Experts of a small language model: 454M tokens.
Below are experts of layer 2 (counted from 0) of a mixture-of-experts language model. Rows are named router (the router's row for the expert), gate (a neuron's input weights, with its number), up (a neuron's input weights, with its number) and show model dimensions 80-119. Each number is 500 + 40 x the weight over its row's rms, rounded and kept within 0 to 999. Numbers have three digits each.
After each expert's rows: "mostly gets" lists some tokens that are sent to it at least half of the time. This comes from a sample of Wikipedia text that the model never trained on.

# expert 0
router:456524547508507422436441529489473481610485482445509504531516479484582520439494456504559563500492569487538540462551540447
gate0:473504513545548527453478472434504534548504489494544562510507457570525530458561538515493546489514524451520488527511533529
up0:465523482515520514533462489497481530537605471432530570594550522471480577444562529458523538490563492456517490507456498435
gate1:492486466456477447456505520501474474610537428510434515474493497496557473426600490546526535557505508451507568517519503478
up1:501462541523502550591499474504554513424551485460460577533436507470425470495479591531447506459494479515492493519534505427
gate2:479458549412467481498462521554521442588523549530457605502496527517477536445496481470502546496525543520519554505547497457
up2:479479476524443549550477445535510503527423484575443477554493533495514578504543546534509508476513482527443488460570504454
gate3:448517447470475493461462519504550454560487575468452456488502523553496531451470480512521543474481522515516509519504500443
up3:519560540436489441438514554476481463559517524444586428475470464518472426517454495474532510468528490547495451481437496481
gate4:401529528588518486561525454470494526532441570469450552541490497543530481492556465557458496512458530482464533495482552460
up4:490546453476462498522469492549445481485565464479560447418470488446465665503504462467569490476472472529557438525552484515
gate5:537477452503491442432430528492489509484549413521533532542484486478565558500535427511497554492510509452513472471424439437
up5:479481434473449514500538509502538575490474580497442477455528482476485590496495489540527498507469506480477472526576487546
mostly gets: " | MF", " | DF", " | FW", " director", " actor", " coach"

# expert 27
router:428524509542524477478409509477518457554459456499475489470453508455558540434546461544552561516510582476526512443549499467
gate0:472562477465475483515444468463542487493466523418510523497504456516608505452479500522528535481531573440515503519456535500
up0:558543542460511536497523469480474516517479508532531451490491496474456476555451528488547487456506518532460425492427456476
gate1:486478492389501496529489479482436540519542448448519519488516541535555474524439529467440499575493505576496482478468503527
up1:370439517499455533445494499488524515462428475486461576444403494519558553449471428503420499394494493533477489450506509500
gate2:530557505494533442499525432509436493479509537432555511581441531471554474492484610506524528431466554447537543515499535441
up2:464532512505465461519561522503522471474527453580445477463511488571502530512523488505465503456490474464522477472473520508
gate3:434547544487532423474439493483497482517430545442512527445477540496489454492465483518473553454527608538490478472510520404
up3:544455489537464483473515506538536510553563487470567534542532509508532549479538455488517493578471438427521544572501463588
gate4:541504570410516471507489454506528477504382535524486425521504526521506449469522472524504541536475545471476505415519497463
up4:568440499498561521529518535459543514448507493489564418472493506505510481525523498479454500443525488455511493551485524544
gate5:476476538539451510489503452408494470476457509556548474535511467564460445488508519511463519523475539472549520477494537581
up5:491451509448485488508504478605475519527506538564514461492452446488527541494498478447522484496484507543488472500535477482
mostly gets: " head", " ship", " back", " water", " attack", " road"

# expert 69
router:468521524497511478480431489480482503523508477509514516520471566473522481407492515517500574545471555449559534467512505510
gate0:491524463528474475481503437468509485484444519519487521565470517487476482494497561532567541501475565467560594500559494583
up0:519483489464496519469533482481400468487484441440507467460480484578486532492481484481483484526504509532497492511471516524
gate1:475549526473549473431450477489567430509460498485555496492472507542502481512501464544563522465411548499530459458470519383
up1:523474486501484533490528499471482571500556526521454485503449557479422481517514510462499495494547505548407520454468557523
gate2:480475490506514454491460505492511553544439475476541436548455561513516487491505532536504574498523558477503516507468525501
up2:450497503485563482513531536600493492462505423454454397487435600419485522512478485516503491506585503492484481482538470461
gate3:429484505510446481472415505493565528469571528501508510413447499613477529426468542481520519485460528537541497538479479483
up3:461483504521506479451519474513544507529437516445435502499509463475513501497548458552508493524522511485450485534509553533
gate4:471486490473433523534494457518496510488560501544491592536468482458544657410565465500501517527502533514495496466563521441
up4:526490526546537482530493508539529428516465473539503393435411484529558402539458489465515493456525495423480449498527464622
gate5:574527524446513452422512465438536484554478551444501563590474504553465535466506523470528531542486564495517557521499461515
up5:490491501486501498531526472484494494464522502495506535472512499454549420488461488497587501490509530489483507514470468619
mostly gets: "- Coordinates: ", "- Location", "| K", "- • Total: ", " Ros", " sub"

# expert 1
router:483523579488520399521457458507504511553487563487536516492424575480521488420476486497484582507484567461577538492530501498
gate0:469485493471465545487498524520506499518441456505408526545536517507517477497513465507543520551504567438502541517573454492
up0:469425479527529482541473526599530542540497558433574554533500577441508564442453478492536541571534482459514475472525575514
gate1:509416490518519404473466533454551532527468406528459499366505574435492471550497487519499477550553559437494488501572446542
up1:467495502486422580543519495547447468515429543508427558534481376520497492478521491471444479471515463541526545474548489518
gate2:545513498435465494494479463495479525537509461522556484539544505552514485411464493475489562415479516530484509472471495466
up2:469431446490601442469502487568534457517453530430502520480518439496489549519513527557501524513477482448552453474464501492
gate3:491584525488444553473498502507435483519527455450444507520517543428524524454498494513512534590457588571540595426504509473
up3:492520507522518534483486494443571534466490460552539464412478463594478495479580448545483491418513467502558465490509601455
gate4:455560553529509470539471496501478438520512481559487530589506473505568500449513559542590548473476527534512538504536602517
up4:488507484460501568500501558559524523532509525454545420490585537459442518471517463488534502512469456476518452508526548519
gate5:506429552527496498536533470533527519540471564526438460518431486495579495485474473472444500631493496489473533485538513517
up5:493452466535470464521518553574529463492427483514516451507441495529546489482461437512419482492518494493493564473540443514
mostly gets: " | DF", " | FW", " | MF", " JP", "- Species", "Scientific classification"

# expert 71
router:448544510501450481502453466502520494553481486514461499501468515468559533376530508527541559535490541470555528469540550493
gate0:448513535542429482487449529509439541502514497499504489464471518464490493476538434453530526535495512525566478473543497524
up0:432586543524372554522482383536501497509518542582414506466468421513489524477568498512529500521447504520507564533534600541
gate1:520550487473450514566493476472552507511568509518471490475480438490485450481500448477494513532518501460530489562507509542
up1:525577488487485465593484467415590447518515525472474433534437423433502438485546511457443487505542471435512520524503519537
gate2:474470493516460475472485490384559479512517492462462540544489527517480466445517489474552529483484521493553545491548559472
up2:458528505498549474557539463521525525460576500497463586583467544542452433539570559447554513526539507498555517534590464499
gate3:493473498516531487499512495469440564488515530457488525558520462567475512462501517452411515448518497529507545506397534543
up3:466484507479533497517472488581546546564489506459482520393397515491565490491463469542491502475503477468493504457529473469
gate4:541587506490498467461477538499496489501530599488523550576539568608509455467470541484545539505531508534576530489487491447
up4:500536453552428518469483519445515459510449569493480550553492513541493491459480550505526485496531456519543460471491461474
gate5:495508527493530463544476513501454538532516478533489505558499559534540582449553542556598545493473495545497494500542567515
up5:408456433569542500473532455554466527507551540557491482497538449412459502498510489543493491490481529514419554477520483470
mostly gets: " left", " over", " high", " came", " took", " open"

# expert 15
router:489521571509522409523468434462487506616482501450457490507494554492502493483484417500486570498447567493528517498533563451
gate0:515568511577525497458464518493490399523453509462434480484493411500474530480534486542509521521507554484595463466543505491
up0:502525522566494460481493588446433468513521497466528434561484559467500486494473490467436511515469486473493493468519477445
gate1:517510511528507549505465518518536528464440466597447454509509523499550512482500448471534537479456517500528510452542563480
up1:496499395611493600462492536556487465560552520533628597447465446472452532512548546478515499558509473522518466468420548501
gate2:540412532504450491473524516423462556504550562487545535453482577507464474496493485515479495535531556498521505454480517528
up2:533543418514515610451534522495430457517515414486590536493443514426504477518534542513529490465528480558494517500482552491
gate3:530481430500489498491492492435479402477518457496503453444507504505500481493555482533523522548534501399458478486513575478
up3:533490506536514468557500447474481569512530552493459504541479528484480486505564526508521501440498469495494519513529547519
gate4:519522495520503542503499424475506439482482423540488428504431493475518423500453484509568518508523520459520488492459570538
up4:510585539482528531506490493503518431576485505430465517530510502446460471492459546440496496517546464540506531475467482474
gate5:483478499514525491476516445539520433571536503530459457499529526491550506495492512468529528510448490426515494479485525498
up5:448496440445457458505516465465484448442573425521443608561479431539523441505508501492505479553449512505572536477488438416
mostly gets: " Daniel", " Robert", " James", "ano", " Antonio", " Juan"

# expert 73
router:516567502504485462447478487489511526541492503483507506463485503462515533460496462521554572524482578497576524463535564476
gate0:462530495575501474494465516530482518531433472558498526527518524526502550449468501543510548505456533498534505480574553537
up0:452500516494511491524489479508466502497516486533471512485401553527486497491511466499451511542465494541500480498501553440
gate1:505502512517542464521435519505499405541440489536540397476562455484441499465485462561514548567446489422580524522512547449
up1:480504544462538521445465468543473437504447522484509500501538528558460499495505420501513519530436472535487402488519567464
gate2:506478525512505429430488516522535473535419466493499547504479513492535480448543515555516547470510585496500552478576498532
up2:434395517573526444446480570496479476523461491508519486437504475473479480518490453468576510446468498483564550499491461476
gate3:502479504490433482440483536584543508523464463459495536511537527507557500475465520495574514565458471419541497475500498514
up3:574463480505592441460515545514574543504483472466594442519522558539518515497514466528518527445473501428498496537512478466
gate4:517451503498485472492458436517545491512539530472470511485480522494501538465537480483548501494487530443417579478462487468
up4:475441498531445522486490487516491512521586556516489505432422485442471450523496433557569499505580496453592491482493572471
gate5:470561506479560496522436479479438471536520515492536500450500523474546528484521452508463553507502544544483485450502579440
up5:468532481446526544485487469517446505467470520491572504449535518465515517509503499487419492532541495564478461493492573448
mostly gets: "Wh", "ST", "Q", "LB", "NG", "AT"

# expert 39
router:453547556503516414483459465475510528631496543490488493528498517512545493478504474531539570535467561489558553479482550423
gate0:550526517422433508548501414485474511528469525562493406470487609514582510494500412527596501478484546466509482519574509495
up0:464495547486529546516470482541553548529512541506563589490473516467466574503464544381496541528456532504501519496474453493
gate1:474535529524485490497499448481486494569434486498482500535435528476578571449492539524497564492485595480493524449558547453
up1:448562521528556439484491485483444526507483518517420547558477507519491565509475532537517505436491539424507576493472547547
gate2:507559512429453538467490518488463549524536526480557457527505518507515561489489530564549561465498530487538486505457603477
up2:598526470452459480407489521436469463474523438478475445507568487484487459509514510509550473511552474503485533532577473523
gate3:499521560462498468470496496478531571504533504483573476519540609480588480470461538481521511550547512489507527541504549494
up3:458494541546474489486493494543457447459533537458575512548423511494514520488419535443414515445436481458473490496475462539
gate4:466525527507524449469468501494529585569488498495537471492444504516537515487623485508468548542447587504516526472500556532
up4:530497504469423508507502478514468478426547441528543427519498530498512534475377520504556509471511496488501461531478451464
gate5:447470494573539487531421448502500495544422444531451516552518483537589560467463478496527535546502554402502508526502561501
up5:384472530557471546465448464453522444495538557522482516511436510539542559500514434473547502551545509472498504505490500428
mostly gets: "BC", "ellite", "imated", "-law", "International", "BS"

# expert 77
router:468570524522521461463419517461515477568491485472512496491483509467553485470529429525560552514475561472584519445514535495
gate0:471578476529529502528529478385525462537561479417471506553492458423488493482514548526496522558440545475534513532503555512
up0:463518553457582495504487542442497482549465564425529439469516534418579520497432468495485506495451476448459510493508559513
gate1:534511502519451532537458390464512503547551463493486514467487542500452405448551459521462521553489468476532506440533541556
up1:420480497478462525442402535530448473459487493472595502433497457475569640484495423525557498472529510527497472455440460445
gate2:524563566514533498398455485496601447491554518441424485461500501525525385487485531515548518532484517505487565529519472495
up2:511452514477497550557552460419662502491521463506421460433486510484534497486472527461481501493493490545506490452567507479
gate3:494552565471531490486506477502444533551438522504532549474507472413512492494497453497490540514506482550497509451476463530
up3:505483511433509507458490462474549528487487507465484541520494507494525519519465515502464473492458495401502520482483527415
gate4:479506504503503501557525432534459425545501539541404518549511461548490542483526461504529517498439520480552518423485521452
up4:501468460532526443588520496488485482540531442493465600563512482487418514532482508448543514518497561465486458490526556504
gate5:419471553446525482524470483486496470503486511499488566529528460477498566487449454499507526527516513512471523534467527467
up5:451506455446478481550512509570420545483489514483530571538529488519547482497500441518536495505539498554521482596502510571
mostly gets: " built", " arrived", " killed", " closed", " increased", " million"

# expert 66
router:458511512468552433481458501467509490640483491507481494478515500471526489455538494513532563551492575473519585458556496395
gate0:499468479537510550481522534502474538547449501527505503488436491518577500508512397567517504489462542452534526449438503475
up0:525536508552521547544481497522500459506454533477436519487499487503476533451561503512515494511441500468529475522478508457
gate1:545511509508510506435481519457470602494480560495436552461559559421457511499447541480557499497522493467529573444432495515
up1:474484497471512518511483493544510500463494463428610528509462482566558469521561569558465522489545546432498439482519492559
gate2:444415494498477462447395541474501489501465461492547538526494452514500487483530426520532528428495485565480491477498517493
up2:547440522537499471457475551555523460545408503547463557550446544519480536499592530580458484552512490464498574528554515536
gate3:531513499501407512477510496529404470458467516541556450488521411548558517486502486573526495514503507520594520473453493426
up3:524425516464421454446474564510505448576484486509503451403530463570475482497589502468550485467504469516561482526465493418
gate4:543604498441451502507497458451497591541480464458530515482505536451505524487530486463419547505500534417513527466539522448
up4:582532509475457528502493507424507531550486462465493565475524513444572493500567507510421505529533500457509405474569490450
gate5:447522563528468490502451521444514520511538455468430524469504483557500522492536550526399512476479528538476475441439527428
up5:522538459533467535470571503536520471505580503545518467532501536426504554480504461492552509413502498493479451473510469584
mostly gets: "ics", " music", " film", " album", " art", " class"

# expert 61
router:483547529520459458448449450499490516531482465486509494480458558475533560420522471533511564481450569480530544442496513436
gate0:544476517537541452540521484542394574511519565486517501514413512489484555455441519458517535502465503470512525552545533498
up0:556525520515457523509479532442493510507489522463512541444479522472496416520572527515468514459526518519509515470474557536
gate1:487488573530523470471492545513513497488422492493577474509484498516552543479473527513464535518431530481446453532465470437
up1:554510502505524526472504494534451473478565469517521513566445542487495483493572523444494504456460505604507503432501486410
gate2:525550552550497520489451481542496510481481516463527533509410530556534485458514454579457523456406487498483496431494528547
up2:435545510541434524500524411490448493505447517458474507452417489405533497496451480516423502538491526539527507520449585489
gate3:495486537535469492569501434515509560566454528513438452468465510512485541481557528514494515521510497491528514557489464496
up3:523475478408582489556534557499515475512542473513532503522559454514478463503433514518593503502506531539499479498469500546
gate4:444490508524450503512499484522573579527559569474462484421399530496503505454461503465473540556456510513511502519424464480
up4:491493520510511489477477416561527489505489439499486424526510467557531447462448460523563499497548479519494492542485571545
gate5:421477526483497460495440488404534564511488479518552514488469497528519521473516486535503539521460582526565496492486443489
up5:515519503480472485523488482496456473482532563473495541644512479500553501460504483591495488506488463576490502500508524500
mostly gets: " on a", " a", " left", " by a", " with a", " a c"

# expert 76
router:476554545517513429458449476478535526553514467504479517510482492443509513439533476527566564494482570474590552487507514497
gate0:513529492503475478499456504534513523582508436498437485488543535497482550438541428473508546534511551485510532494500527463
up0:559527440550506531527505540565535509502534412547430501524585486509436583506524483519566476546569480490455468531469468491
gate1:472493474474457458505492489463552477592520461542464535587489531492544508469465455481524524499537516485536546481563495480
up1:525465514582532507460475519543492467451447522460517439517464537461461465537533493506491497554439457525550525503469516510
gate2:537583599572513453520515409490540566473528476533447495589487556520450475499541540480471502499409581504495503486521491560
up2:535536466491518509549481484560567523529453482426439440467591434522486481502446539459586492499416472448510499480456533577
gate3:453490512537456472495468541466528518536522525458453492487486454532606508437484480449479524455541512473593525494497542480
up3:573476524512535550503485454479505509453436443553585466491514586483398411507529516510456513541473533571438509515520522484
gate4:546531468513489473513478388464433508496456531507522523482490509527511480470517489480472531537440522472557507500482557494
up4:573512510574485450581502557524495567510489536496500534550440509457457474524476456523554503475425515489501463560531513536
gate5:548524509505444488555463408491500452515502458530475491498470481499485497428517516493516530595468515506575501488528581486
up5:495457494538530490487504463500543415510528441499453490490462443431488456468525515488536488576479495492565504495551508490
mostly gets: " film", " group", " album", " book", " record", " view"

# expert 21
router:487537495493474431469401518507485506652524502484476541517459555467503533471492471502530583477493554513588509432506553453
gate6:519488555497489437486531487480506524494432498488534488434459488500520486464451385497509544581497548477571573506545512521
up6:539531495558463547424545486537490461514499470507501480512512427539501491486519486492461503445480504528539456436425439479
gate7:532470494569480423466541479536535608491475507498517548498475440449448509487490436564566519480520491527514534541472584440
up7:510541473465545479567466507460476416486508529476490461510555573509526474546558541567485486552475516490486532477528455473
gate8:512487563517519487566475524529463465480385458553492431510487497485615517457527487561485531471541513510513586531564542474
up8:523441462538427532510466499514470461508482371502472488465526502473579498479486461523605492450541503526497465464508533459
gate9:464500467538496501459472497496467491601489584493490441441575472538508524482439479561562528469440517520555487445419546465
up9:414487485485464534458451492506519449534495501552449508517447461460559456505478516502496494517528492489414479457571503512
gate10:495535530485477477524484474477513456496517478488532501520498533513493500460490475507502558528452525469572545446588525458
up10:530500467446472449533510508520528494495558507455555488437485591434437527488467509498529535476466503474505517444510540429
gate11:512499613535465508512402437460485480499466491494567456492472495512480482418480497497502538532477531479467496492576506519
up11:514479523524540582534502451465474518496502534562507505497507529560476531497538465436556462515431458480535469514530475569
mostly gets: "980", "979", "950", "970", "994", "978"

# expert 78
router:446533526469544479483429456439476540524499512488477505470479514470537501454538448495515540520467531490556537460479533467
gate0:481456580581497529441456477514511535510476466488528515602434528502577591527512458486508495526480534423529554447510489464
up0:521487544491553489552524486430511511523476517496431559478517527433513545515524532518428504458532524458525532451527431480
gate1:441577599525407491525561419483478522510480472452474547506438523556484376501530457498480518548510524511578523550484529501
up1:465569591517387517468519471500499476489467435431468508455419488596500418485514489502456517509532524539566499538494539537
gate2:504517540515470471558468498492567469514471486524574457494438565488519561447488618517503532383493527543488519492516477547
up2:548471488471481491533499530487521480495498493502543604430491493480488531500442584502473491463586504597488470520481476512
gate3:516525505516547493477490459448543484540474539456483518561578529555488470492470496510495517504454534441512504553533486493
up3:456495551522472517499481461563497479481508521467522475493400506540526480517467511539431512371428494603536481487507461516
gate4:444501486551524473506522460556537456534493485559585566473547500509532514477438528516529549505516534509566492493552486569
up4:479445485517497527486466517533487472496540506544574546435533460509483486514440479453493488601552484559475456504509504501
gate5:468448536463478496582497524531449538476486475549509475561425470453517459517529524544521488506489492478589527516468522483
up5:549444514503514515492567418562512540496499500544519431418543498406511514498487531533479486469502489506514468565517467576
mostly gets: "% | ", " | ", "; ", ") | ", "°N ", "| "

# expert 18
router:488526495493506461492448500481515503551482525433505450496470503469525534475501484521509568480471622469517530449505499470
gate0:481474458491494415457455517503529466520479492454551508485528546454575491467468513519504571571471518492525533465481512474
up0:532572478526470456539472515531447438511485621440526467487532537487591538488463479498568506395459405490536484425534555464
gate1:463468480485468485513467493525493534519510531455471580554527563485448465487484486531546530545463507433518558496468523447
up1:480503513506543478490478500526508454501489461546530477508457493559525515496516460482464496581568523495544491541591503521
gate2:478474513556519439520469472477544550483510507485486535474424543503534433490483435519482529509547568499500526520517463476
up2:521494486493481584465498525534528488551484531459460516582520485530493511513563558482471483524458518496509521428532479585
gate3:546519538426493480550467497503535499499538575433534515500523414513526490526458526482466539410413613458494489483446433514
up3:477458454480484543512528505496580525516522504427481479557422503461525466495453500477426504463471519496480467548525481505
gate4:466566471482536432496501481516489547502463384520528501533474524494498517504543523497558528545438578489504516479488542534
up4:583443551470500442470521514463611497472523527486501520512488506497551457511463494457569514443489533417541493504454472542
gate5:522485499497478470522468512501584539525472444478409507450457549524527539496548516470499495477515541451505544438515487533
up5:454537473499429517479506478421403501448553485605535525595457512514580515489460494541442505460491501584509491516504491472
mostly gets: "ierre", "azakh", "HN", "UR", "OL", " parallel"

# expert 10
router:493526568489485505486429463492483514541466500521508477515465559466510518434540507507499563517444579522515561473499579406
gate0:483472565492507480494446460506474576516456476524475500481512545498522479471578453528497542441524568468491562462479500531
up0:517534443480509504553474526514528543512601527407430457429554512454480531464419499443518494572518507522508521551473472507
gate1:481527460442487460492463521488560535492477427508437472476516526491495478457503503517609538484453591475541533525516518488
up1:490575533559505480480557468475445456476536499518557503516420460463528516492519519464445503469496485539470479423531453607
gate2:484495573436545457511473542497491557554506519559507522533519530505510560465453361547589544525419531460520525514486546470
up2:544458436451568458586477515477549497488512550480511468464552526490480450517433489477447482492600448517497481557548476516
gate3:538507535464557500509448485486526472526486532465468579517484549480495451490503474522538522512508512465545510495501516539
up3:506510488501535449532517497479518446484479516510531400497510459591565512517449434452503507546554502460492528589538484390
gate4:445512497538467516477511534536489525510487488530462446498506554512524530475417419500492513527459480540502513480471512488
up4:488551514493470514487491494464507479517455505495524406488424515520533470483429464459525483463471469574483493492442534562
gate5:464602523458481485493451478524504542558507519458491481526487507471502467427571514525498574514501518514504493455589492406
up5:479535523448482533496492512564448484492447433475472501538463494503469524487540545502509512479448495542499468445499533382
mostly gets: " located", " per", "-e", " (t", "-and", " sq mi)"

# expert 34
router:455513583505480458463460412498486496510497503520482480474494514506561550434487475532537579524454571468546514496524594448
gate0:545466434451525482423473490564495443534477554509606476493504518477458534487490538512587521509446523478569465468500508512
up0:488525559522464575488468498491552532504501472433477532456462570467465512453412484462477509498457508505490483485467456485
gate1:542480506516496455516428511457494520544526446473482526527418527514481407454572503474481525504426559501531503419480559485
up1:468511517553410529553479565525492556485440480518532465431537483491477488484517542522461507545481501516538541539492510501
gate2:493578537570496465500462490545500518536482557467463477535537496558493400488507415455484536552402488534501502497525486502
up2:535572549521506485511530438476433499499446521518403458483521544508432394521483482479512520464434481449482460497464555437
gate3:484505551486481474471489521489429518507483427496444455431437455523471494478558479496496505486502513497526530492554520565
up3:541477574492498485541515438482515547488474413518561446447503508530491538511578502467482500518530547481494454545526529568
gate4:469548509550520452418478538474463450496527496524381532537557514502535523476508430479565543517472489507550541545554503502
up4:520566494446498547514502399582527436478536533545559575490530522501492569481500520519460515497558528485504453464451479581
gate5:542548579498555511505462482513510447511524510511519572546494543509564473498436459508554561489515489485483480472445621476
up5:511460421492543450475485467547458431507477530496491548467477529494427523509500569573512505594538525441511490479524472546
mostly gets: " acc", " Par", " inf", " dep", " Cr", " imp"

# expert 30
router:484477550477508458497426489486492499564491511505484521474482592474483471484490459531490569515476609461539542469515544414
gate0:479537472425503472482503489522526485497481427485569463519465520419534526460526473530507549466452531454541545502495468474
up0:520510479429522466521546492557497520483450473523589429516530513444501514523472482543486498464483484398505513557492468484
gate1:502512500538497487463440517506494437537565548468425490517502524506478463490555458495544523461467441466532483450472528402
up1:495532489505539468454491529569469443511420545493559550497547467444482542497495446488529488574524507528472478418547532535
gate2:516608475533460492490509565428511541472503447521509524557415529449530485474500536525497527476530608467526526509476478530
up2:490551472547555467514523479566486563518574551502548517479533523547443534497450422496553514491500529583407444515467582502
gate3:463485477433548507446427494443533534473481481490486579489512496474509525479554519464420525501525526534503504480479508498
up3:446512488512559484518517525449508446494509522527562538519488500554540474510459470497491515528463515434525523465462518513
gate4:517503600522401467500501539450501490533480539521447424404487518557525481478472481531466522516499485426538539436472538469
up4:510502468481532462507486429491473500468541435516538525490473437513524544509506523532589495438481550599465421506479467457
gate5:495547537436553518500507494438481477504478486533475444484485492569547494493513490476541525512552604489496474454485525368
up5:510480578475520531501476545504531500521572504457525494410496516529493521515498450487530511390473469467585517474525522439
mostly gets: "kov", "ič", "ova", "ș", "ová", " island"

# expert 67
router:447541511502489493454439472495522503514496483512516497497476540512562526376540447511502577513483591527561518431555549463
gate0:476459477501466485548505504425453607520558442548476522525496576418522462488505481525555527492526516494549499471544480459
up0:581465523486501532522459423529559441537461452544537471494538504487499534487547522522516493538516543437470452488488452436
gate1:499484490486544502511525464531513523510503503499580589457524527471481546420423478574510525513481555525481469483575528578
up1:502506489536591444651548488496595589511518442589538443406545482456521498574480451555505493482497513449486518494542530561
gate2:558516474461491522464518450504480493490496452477557512502517461494489497420537448541493504575470530532533473435475544451
up2:468546466551601467552532488530524457478539516513387478611536459562485522563553565534532496468464527457503526575510552517
gate3:542519470558476512546447494411536505507488609397433479470495471537484503509447504436432506510484513468531482417505455529
up3:531521431458462475496495428548488535499520490547510437445523477531510531499530445541524502490468498478473466427463511499
gate4:502486539466610486482462525551470447548473505548578542463491488525555481527469560449489546434473560475505466501510479419
up4:519528553473473521528473469447470441496500501481490503610473502502454483488515492483493515485450518571479519478530552514
gate5:446498462553521461532458546542406508521532423516561508577546484506528523456547492502533523496478489463576526513536575472
up5:549454528442483493459542563471547482492512557498507450470490508566497533524422481539493486460460550484445483563452477464
mostly gets: " l", " sh", " d", " Dr", " sc", " dr"

# expert 31
router:450527500511524424526485453487493499624507529437469516517489560469530526468507495497516567520457573434521507477536530470
gate0:540498464402482487466528420480507477564474480576461471463496511570524545497500468515490506516467494504484511464497493492
up0:539478534541497534494475476490497481487535563459540511575593483450424477489524489506484517543525510426545537533440556476
gate1:442503561570460506455452537549465547524453533428528488523494562514486444490531452489503532513433507504555494487436545472
up1:532480460433515471476483496440487446508475474496522571494534533523570524516480518490552499524573536500477534502517504482
gate2:465457504548536454520477473520534493527451489483459530474464511542478579494532464437579528520449581475464481528564548486
up2:454505562545520489518491517528447573524494482461460518467521446516487543475473519465542502492463514461493506500491488516
gate3:491520536514512472458453451494570524534483549506469462514474557523577466469565483500512556520467567458519497490468539488
up3:522520500470528510512512476536572534490511547465478505561482530525484499504549533485476490489509562476478455527442466541
gate4:408550489463481494510495495513554471506454603507492482477452427458579542472467535558514498494445512505495483482549489498
up4:519545476496464526521486482478571456425389531523542511505499423514511555477458578488509513466494467534489472490420528530
gate5:478541515495458517527464482466459499547466500500506529468466495492538484461514512481533537523530505466498506422501484422
up5:460409490505508480564481533522510544492412521419444448428524501500497535490523490512470484530432476486507551554562496531
mostly gets: " change", " Street", " Paris", " Free", " Line", " Anna"

# expert 65
router:467512512466530407492463498497513554573493534492487527527502547513523475482487472498501581514443595497522481480501496479
gate0:446517578399445548470460435429515449477465497536523484474462482536579466440535500504484527468540509524478496497490577475
up0:424509470551458565491495523569472497459480467560438479461461412530517546520612421504499480451479508526522469489522492559
gate1:524486498575483498506530526509531499511504445580527422493467504503446517489551501551483504562432517521534553478539629490
up1:526545446501508546480493502529484498502458456411404490514531504517519542496494464478468504433466495439474508464523513550
gate2:502483524423445490461427518445547507551584490482491458470543537483488456467510445518497556462530533488544516434437482441
up2:476479483496460434487525483491499517491505485453559490547576446510509508493527450566461527501476499476471533488554470453
gate3:501532515466470434450451480479473496533495530543556528454507502478572529452535442547542545485451532456542515490489478475
up3:452534560543474593505503453477503483509453448432442448505450493477458527453507558460455522560519532549495535446540578538
gate4:502507477503494527516494451484438386544444452544528517565519467544541510502443434482469514512489536463533487465547519460
up4:475499495533513460482504498489578544512549508467530524528620426493465531491544478563534493502487514521449536489457550536
gate5:477580512506459574479454556527490465557564449427499568456432476533527555475570539514516502494483482547539514427505495520
up5:487522511481487518505494484491469454426471521492504503414489555549497470454513464539484483537479521522481486472505561438
mostly gets: "ić", "ski", "nik", "za", "ović", "ium"

# expert 60
router:511530515509481463474447510458486481583468490487516488473491537456542531393486451532527565510492548476592595435536535467
gate0:513459448535467523477489523555497570530441490557539497464532526459500513501529487511495507540513494489534490500459561512
up0:501526470543559477549494479489546538477517520462547556480512536548428537557486492544447501460445496496539401476462557565
gate1:494500561574517471556501501541498481488445561534519496527494576580495458465477493514473538486489518472561579461484542400
up1:523444486446502533496514602515542475441553448446526545453481512492519488484526493492507491520517505541508462538480460480
gate2:473487509556506453523462500460510484510419431491531523460544502512548458492507470588551518573519530493502504472506552516
up2:545484518538424501551478535489543516550509455504454468507489496486447457463579470529555498470496510474490464532452460565
gate3:444504522520511468500468503470506497506484535433529473492516530437518549418473478539502540490472530492572550470527589526
up3:445508504507571470538519532569499527525510501459496501537452514440478524499448523472475504464491463484514512543528396504
gate4:479490497562535491552489530566483542491451441493492524536510544445495529439581510571521556456507542473491528486553520485
up4:578524510514516527563501558558500481470492474529514470501548525527437474523451544510522515498482502443512527499529462474
gate5:513460470500439545465483521468484515469535461517447467478530485629490474449551410464482499522555504529570514443471550445
up5:499492542564474485548488464496530497522446500497514388535509481583520515523500547513490527457430539452530395541462500559
mostly gets: "%", " =", "% |  |", "andidate | Votes |", "ing a", "s a"